From a checkpoint of a small mixture-of-experts model trained on Wikipedia: width 256, 4536 steps.
Below are experts of layer 7 (counted from 0) of a mixture-of-experts language model. Rows are named up (a neuron's input weights, with its number) and show model dimensions 0-255. Each number is 128 + 32 x the weight over its row's rms, rounded and kept within 0 to 255.
Before each expert's rows: a language model's description of what the expert responds to. This comes from a sample of Wikipedia text that the model never trained on.

# expert 36
Description: Numbers and dash placeholders in tables and lists, such as minor-planet catalogue numbers, vote counts, percentages, and — | — cells.
up0 [153 128 157 176 131 122 141 143 111  71 156 175 169 121 103 109 171 126  50 120  91  82 136 142 160 153 133 118 105 142 103 113 174 121 153  99 125  56 143  77  67 176  66 174 110 114 156 130 166 155 119 157 118 130 108 168  72 117  77 167 200 118  90 101 125 109  61 101 130 116 136 150  94 134 190 120  82 105 168 102  91 171 106  87 127 163  77  94 152 101 124 145  47 141 136 115 140 152 145 194 148 148 149 109 108  98 161  88  82 109 119 178 151 105 137 138 109 144 129 141 112 105 168 136 155 151 118 100 161 109 126 114  82 133 102 131 168 124 208  98  88 112 157 137  91  77 122 122 116  85 136 197  98 156  86 139 127  94 161  89 130  97 104 106 184 112 121 100 148 163 135 128 120 115  93 128 177 114 127 113 111 138 143  96 115 140 140 130 108 124 120 108  77 146 148 249 117 161 138 184  88 107  74  87 192 151 153 143  60 132 132  84 133  98 103  76  51 106 187 127  99 124 151 128 116 145 124 117 129 116 145 138 145 137 166 121 207 115 132 159 179 133 105 127 159 137 104 140 106 128 124 180 152  83 101 181]

# expert 38
Description: Mid-word verb stems that take suffixes like -ation or -ate, such as gener, regul, investig, irrig, incorpor, integr.
up1 [107 101  90 189 185 145 110 141 132 135 142 172  90 174 117  91 103 155 134 106 118 138 122 135 126 106 159 102 142 148  85  75  99 120 111 114 166 143  89  81 150 200 130 111 149 149 145  93 154  69 148 146 172 100 140 115 101 158 151 148 153 137  68  95  87 133 150 151  82 115 174 124 215 183 161 183 201 106 150 105 131  74 175 191 104 107 100  95  99 130 174 124  96 112  84 137 125 125 131 101 122 135 145 152 172 127 170 162  89 122 155 171 120 171 110 121  89  88 157 162 145 103 128  83  94 121  45 122  83 140  75 110 186 107 104 117 111 160 116 120 178 144 105 100 150 109 145 107 106 168 177  98  95 145 147  79 207 108 130 120 137 191  86 134 150 116 141 102 139 141 125 136  73 141 169 144 104 113 145 156 129 166 148 138 138  67 229  62 127 128  89 135 126 107  97 113 157  94 133 166  92 115 141  94 114 132  63 166 106 151 103  96 167 112 115 206 129  92 118  95  73 122 130 114 142 101 136 128 159 137 134 219 111 179 140 161 113 152 160 206 135 144 140  94 103 143 124 124 146 146 151 102 122 117 114 110]

# expert 16
Description: Common English given names and their pieces before a surname, in credits, tables and lists, such as John, Walter, Henry, S-usan.
up1 [ 82  77 103  52 204 149  96 129  99  98 108  68 111 134 113 152 148 118 160 137 119 129 123 128 216  96  96  81 127 157 171 116 126 140 126 115  97 185  72  66  34 154 113 105 176 153 161 103 139 130 149 134 103 177  96 133  89 118  93  84 155 100 135 151  96 122 127 153 140  84 100  95  98 179 151 145 125 141  90 127 149  75  63 124  93 103 147 124 153 118 146  96 164 148 119 168 172 144 106 150  44 174  97 152 141 185 135 142 188 124 168 120 147 138 144 111  99 104 178 149  82 116  77  68  98 150 135 126 119  92 137 123 106 100 127 115 121 161 154 114 144 133 156 188 163 160  72 152  83 140  83 152 156 131 117 133 108  85  55 132 121 158 176  75 188 108 120  86  76 141 165 141 146 178 122 144 171 142 173 119 145 120 121 101 149 126 100  99  86 122 156  95 102 149 133 106  93 141 179 120 133 102 119  78 135 111 108  94 115 172 130 146 197 107 160 176 113 134 132 110 151 135 129 133 177 119 161 108 145 101 106 112 135 151  69 129 106 191 171 145  85  93 100 130 101 180 119 150 151 152 157 118  41 139 160 113]

# expert 40
Description: Given names and middle pieces of Slavic, Romance and other non-English names and places, such as Roman, Jan, Arc-en-as, Pal-en-que.
up0 [138 143 122 152 106 154  90 157 171 104 116 146 129 123 151 129 101 145 123 139  85 147  47  66 133 149 131 170 153 162 132 123 156  93 110 101 121  93 121  99 146 112 114 147 119 169  51 160 105 145 157 167 136 157 176 106 139 115 131 153 161 122 119  79 128 193 170  74 180 161 136 142 101 120 121 102 130 123 162  96 156 165  99 123 136 173  39 173 135 117 134 171 144  99 131 152 152 193 152 170  97 142  42 155 101  38 131 148 131 172 111 188 132 156 148 123 116 111  74 147 161 189 157 153  61 149 173  76 126 148 117  64 155 144  87  52 127 165  91  79  96 144 131 102 112  60 186  90  81 128 183 150 152 136 164 135 140  94 127 114 131 120 134  89  54  93 125 176 142 118 127 120 168 160  44 131 127 124 144 114 139 119 199 147 119 145 121 118 183 113  75 144 141 156  93 124 147  85 131 148 204 167 167 131 127 129 145 106 148 111 172 108  83 129  88 129 129 128 150 161 127 128  80 177 153 101  86 138  90  83  95 115 120 122 127 142 119 112 133 103 164  87 123 120 136 126 103  86 103  86 143 155  66 132 111 114]

# expert 1
Description: Fused tokens joining a table pipe, hyphen or short word to a following capital's first letters, like "| N", "| K", "- T".
up0 [116 133 197 103  92 105 182 214 127 165 180 125 117 143 141  95 132 151 138 153 157 141  97 104 121 115 155  96 140 115 128  98 181  55 125  78 155 192 145 141 199 113 149  99  81 142 151 119 153  95 169 121 143 198 113 118 140 162  90 170 175 128  98 203 117  66 106 134 132 175 132 140 156 152 104 134 138  96 101 123  89 173  97 164  79 111 101 186  55 135 113 117 172  96  89 104 141 109 146 137 115 156 154 137 113 121 129 159 137 165 117 112 174 121  70 154 140 112 178 125 159 158 104 119 127 118 191 117  93 137 118 171  91 173 194 136 139 146 119 122 100  83 118 125 135 135 167 121 102  12 108 125  99 148 149  72 116  76 155 104  86 104  91 137 102 117 110 109 183 100 116 110 112 180 139 141 101  67  90 120 150 153 123 203 109 139 163 154 191 132 138 131 126  87 146 133  92 130 140 161 124 110 132 163  98 135 155 102 116 124 104 144 139 125 182 142 128 116 122 101  96 142 174 139 100 115 145 144 168 142 187 151 187 162 163 118 151  73  67 179 173  88 155 115 132 166  88 117 180 125 107 162 114  61 143 136]

# expert 4
Description: Final word pieces of proper names of places, people and clubs, often followed by 's or is, such as Stab-ia, Akinc-i, Kudamal-oor.
up1 [135 150 158 115 129 125 117  75 172 158 127 166 105 161  81 105  72 162 151 183 149 144  68 134 139  33 138  77 148 121 179 128 119 144 123  56  96 171 167 158 171 161 166 145 113  86  88 115 106 163 161 108 151  72 142 192 118  75 124 106 144 114  83 152 146 171 128 143 111  53  66  96 162 107 102 137 112 100 176 128 157 116 113 143 139 111 174 124 169 103 160  78 125 108 124 128  66 142 132 141 151 165 168 159  87  80 147 101 209  87 122  85 160 160 144 137 174 168 123 156 138 155 116 100 149 141 130  96 130  91 118 144 105 177 177 181  85 145 156 142  80 150 182 178 113 155 109 110  84 149 182 139 142 122 142 165 134 108 121 135 150 155 154 145 169 154 141 160 126  68 139 134 141  91  93  92 120 153 132 198 144  97 199 188 136 131 138 112 110 115 133 100 169 148 180 112 101  51  72 123 130 126 139 121 148 141 169  69  75 125 179 150  99 101 173 211 129 113 110 176 143 149 136 130 174 124 133 101 121 128 143 138 137 141 137 138 152 109 129 155 122 149 117 149  93 160 107 134  74 151 172 174 120  86 112 163]

# expert 18
Description: Digits, ordinal suffixes and cell separators in sports and statistics tables, such as 4th, 3rd, goal totals, FW, MF, DF.
up0 [148 130 105 127 156 119  79 134 168 111 152 163 157 153 140 117 129 119 117  88 136 131 117 135 138 154 108  93 116 145 125  84 130 135 111 128  95 135 157 144 172  79 136 137 116  81 149 144  64 167 128 144 131 152 103  98 135 153 144 137 132  72 195 151 122 182 144 132  91 132 121 126 117 155 124 131 133  91 173 113 132  83  57 152 145  83  84  92 100 190 146  95 167 188 138 243 113 101 121 126 120 166 143 147 134  65 153 135 120 186 139  80 149 128 144 133  84 128 111 114 188 130 150 158 115  78 193 125  88 140 207  92 119 131 136 116 177 154 120 149 126 138  97  11 109 118 148  96 164 158 193 155 135 109 111 172 119 140  99 135  96 103  97 113 166 136 141 140  66  99  20 141 142 173  92 117  92 170 139 182 122  98  88  56 134 149 118 210 142 173 120 135 147 143  92 132  99 181 128 155 101 125  90 177  85 137 106 127  92 101 104 128 142 135 108 159 140 111 109 133 124  77 166 164 168 160 110  84  99 126 133 132 167  83 114 142 126 143  94 144 132  70 107  95 148 182 174 112 165 166 123 159  92 138 171 161]

# expert 19
Description: Abstract or institutional nouns, often after "the" or in headings, such as government, members, director, Administration, Resolution.
up1 [174  92 159 208 101 170 165 158 117 131 164 124 105  64  95 129  73  48  96  62  98 130  47 132 129  56 110 174 128 151 109 119 160 125 171  98 111 152 207  80 180 133 157  79  95  61 143 136 145 133 161 146 177 137 162 121 120 104 114 161  77 127 162 124 162 115 130 115 124 162 110 143 189  82 135  90 143 184 139 190 114  94 151 145  80  94 125 153 125 118 129 145 127 120 137 131 194 127 138 100  95 145 129 164 124 128 120 210  91 148 129 135 137 143 156 127 143 105  97  85 108  71 126 147 152 146 131 104 161  78  94 117 100 105 118 141 164 162 104 138 101 125  91 135 132 115 129 182 113 120 174 207 182 160 115 164 141 112  88 133 126 162 157 109 141 108 180 172 140 113 143 135  87 135 127 128 135 158 136 107 117 167 160 150 110 102 143 139 121 115 113  43 101 147  81 109  94 120 151 124  95 136  89  87  94 160  89  93 169 135 165  54 116 119 128 161  89  96 113 151  94 143 171  85 184 116 140 109 145 133 213 116 120 150 135 100 125 137 139 165 100 119 134 191 121 175 126 177 106  65  88  98 159 119 151  97]

# expert 59
Description: Word-internal stems or syllables before suffixes like ing, ed, ation, such as slap, splin, pot, writ, chang, mov.
up1 [175 184 107  95 160 135 115  63 152 153 116 140  65 164 165 170 194  86 172 141 161  82 171 106 132 125 139  91 152  82 153 113 100 147 133 108 169  89 128 143 110 115 156  83 133 167  98  93 149 145 145 142 123 172  98 138 140 166  72 112 119 106 108 150 136 135 212 143  86 196 113 149 164 116 141 165 123 134 131 159 128 167 114 102 115 152 113  60 180  94 192 154 109 152 153 129 157 120  49 100 175 103  69  81 149 125 210  85 145  82 143  96 106 143 153 149 159 157  78 132 134  98 117 122  94 110 105 133  98 149  83  98 126 124 168 125  70 107 153  95  97 156 104 182  96  92 131 124 109 128 101 139 158 107  99 110 117 147 119 175  79 121 122 147 123 172  96  94  99 138 164 198 143 105 167 193 157 120 158 147 149 123 124 168 118 121 122 180 103 181 150 164 137 133  68  96 103 190 180  77 116 161 143  72  97 146 101 132 118  51 133 164 103 124 125 180 139 172 117 152 159 109 140  92 119  64 108  86 104 131 111 141 163 131 136 134 116 176 125 146 137 133 168 138  86 114  45 124  97 123  83 147 152  96 125 162]

# expert 58
Description: Main verbs or their stems after was, to, is, often with -ed or -ing still to come, such as gather, drown, appear, worked.
up3 [157 120 176 170 108 129  76  83 189  88  80 165 150 119  86  69 156  96 132 149 112 113 140 113 158 169  84 174 127 124 155 117 117 118 146 110 123  90  95 100  80 190 105 105  86 127 191 113  75 151  66  85 140 156 146  60 166  85 189  86 156  96 157 153 145 142 132 145 112 182 129 123  73 131 134 122  96 157  90 179 114 162 141  93 126 140 153 141 122 163 110  98 119 120 138 149 135  59 149  82 129  91 116 161 177 177 151 144 128 131 152 185 145 117 129 136 105 160 162 119 101 122 194  66 189 111 114 135 167 154  89 134 128 170 108 135 156  85 136 126 107 164  73  88 148 143 102  54 112 119 121 148 129 180 124 135 161 115  94 109 103 125 138 154 157 140 129  74 134 169 107 116 117 111 105 128 120  84 194 148 108 183 106 137  86  91 125  61 118 200 123 141 158 184  80  74 193 199 102  91 166 128 147 162 107 123 145 126 148 166  89 104 100 140 105  89 120 107 104  69 134 175 144 127 140 150 103  83 141 142 152 145  98 164 131 145 164 100 106 149 154  71 133  97  81  72 124 116 128 109 201 117 119 168 137 141]

# expert 63
Description: Single capital letters beginning names after table pipes, commas or line starts, such as "| A"jax, "H"oon, "D"wyer.
up0 [140  80 198 120 111 198 111 165  63 110 118 178 101 121 119 103 121 125 118 113 130 148 120 172 118 118  94  68 133 108 138 107 114 160 134 169 151  98 164 182 102  90 104 157 138 166 136 177  85 173 135 112 112 181 102 154 119 173  68 128 128 117 116 138 112  94 171 116  46 174 160 103 140 106 137 106  83 110  86 146 169 151 121 103 168 189 122  84  83 212 195 150 158 125 170 145 130 135 164 124 149 192 162 129  88  81 110  79 126 116  70 117  97  98 137  93 149 100  24 126 110  98 140 165 132 118 111 136 184 147 102 128 124 132 119 130 156 138  99  93 194  77 136 112 104 131 156 125 120  82 128 157 126 132  91 213  98 117  52 124  97 108 109 119 112 137 174 131 141 133 140  82 132 155 129 142 138 140 127 136 119  76  83 159 169 111 139 156 144 109 121 154  89 192 123 197 157  88 205 119 124 102 122 137 122 168 134 106 134 109  82 107 138 153  96 154 128 136 145 143 124 128 116 113 186 145 162  99  73 120 186 102 105 112  92 116 149  69 128  65 107  73 102 155 116 110 142 127 136  94 110 144 197 151 160 110]

# expert 15
Description: Nouns for teams, competitions and creative works in sports and arts biographies, such as team, album, film, All-American, Championship.
up1 [160 101  85 147 167  78 119  92 108 126  90 171 158 135 125 160  96 114 196 179 129 139 104  77 151 153 165  91 149  77  91 127 141 125 125 183 212 120  79  92 162 134 136 122 148 117 168  96 131  76 148 178 149 151 126 124  99 180 126 156 130 175 110 151 158 111 170 167 125 104 132 145 100 157 169 125 106 166 117 167 134 119  98 172  88 129 174 129 145 126  96 129 102  83 170 115 112 148  73 213 153 138 125 130 125 114 145 113 112  66  94  90 109 123 202 110  92 158  77 108  67 103  80  98 118 192  99 116  75  79 128 169 121 175 111 120 106 174 130 118  84 181 103 122 125 150 151 158  77  93 157 175 151 147 156 142  57 159 100 131 105 195 153 128 158  83 198 156 137 126 119  47 156 118 160 119 124  70 140 115 150 111 183 116 120 129 158 164  73 165 150 145 118 132  74 130  80 124 151 118 144 151 152 133 137 126 157 149  93  99 140 132 155 110 154 132 182 159  87 181 118  84 129 206 110 119  57 178  94 102 106 130 118  84 156 123 131  86  71 146 169 116 143 145 107 144 130 125 119 111 131 108 109 103  97 159]

# expert 12
Description: Capital letter or first piece that opens a proper name, often European surnames, such as R in Ruge, V in Vázquez, Br, Sch.
up0 [141 161 112 188 132 111  89  38 127 133 100 157 112 148 155 130 184  86  85 135 127 103 139 125 140 124 166  88 154 184 131 141 178 132 141 132 145 115 136  64 148 129 118 176 119 128  53 161 132 165 157 131 181 153  87 161 127 124  66 112 116 102 148 126 137 107 132  68 149 184 110 189  67 133  76 138 108  83 176 185 129 128 125 123  96 131  80 138 143 153 115 140  65 150 195 156 118 144 140  60  63 156 116 182 138  96 169 139 156 133 161 139 197 102 112 156 106 144 136 160 166  87 133 165 126  85 156 100 126 181 126 107 136 133 187 114  92 102 136 140  48  84  99 106  90 113 143 152  90 164 153  65 186 131 144 122  29 124 185 125 132  97 114 141 189 141 132 139 116 161 174 108 104 124 141 140 135  89 101 161 126  66  65 113  92  71 162 121  82 176  93 161 146 134 154 143 108 126 154 116 128 165 184  60 110 171 155 129  88 181 129 152 128  81 180 153 142 110 116 147 134 130 132 142 183 108 170 102  99 127 153 125 166 157 104 161 123 121 104 149 122 127 114 124 118 159 124 111 135 128 126 104  75 123 137 121]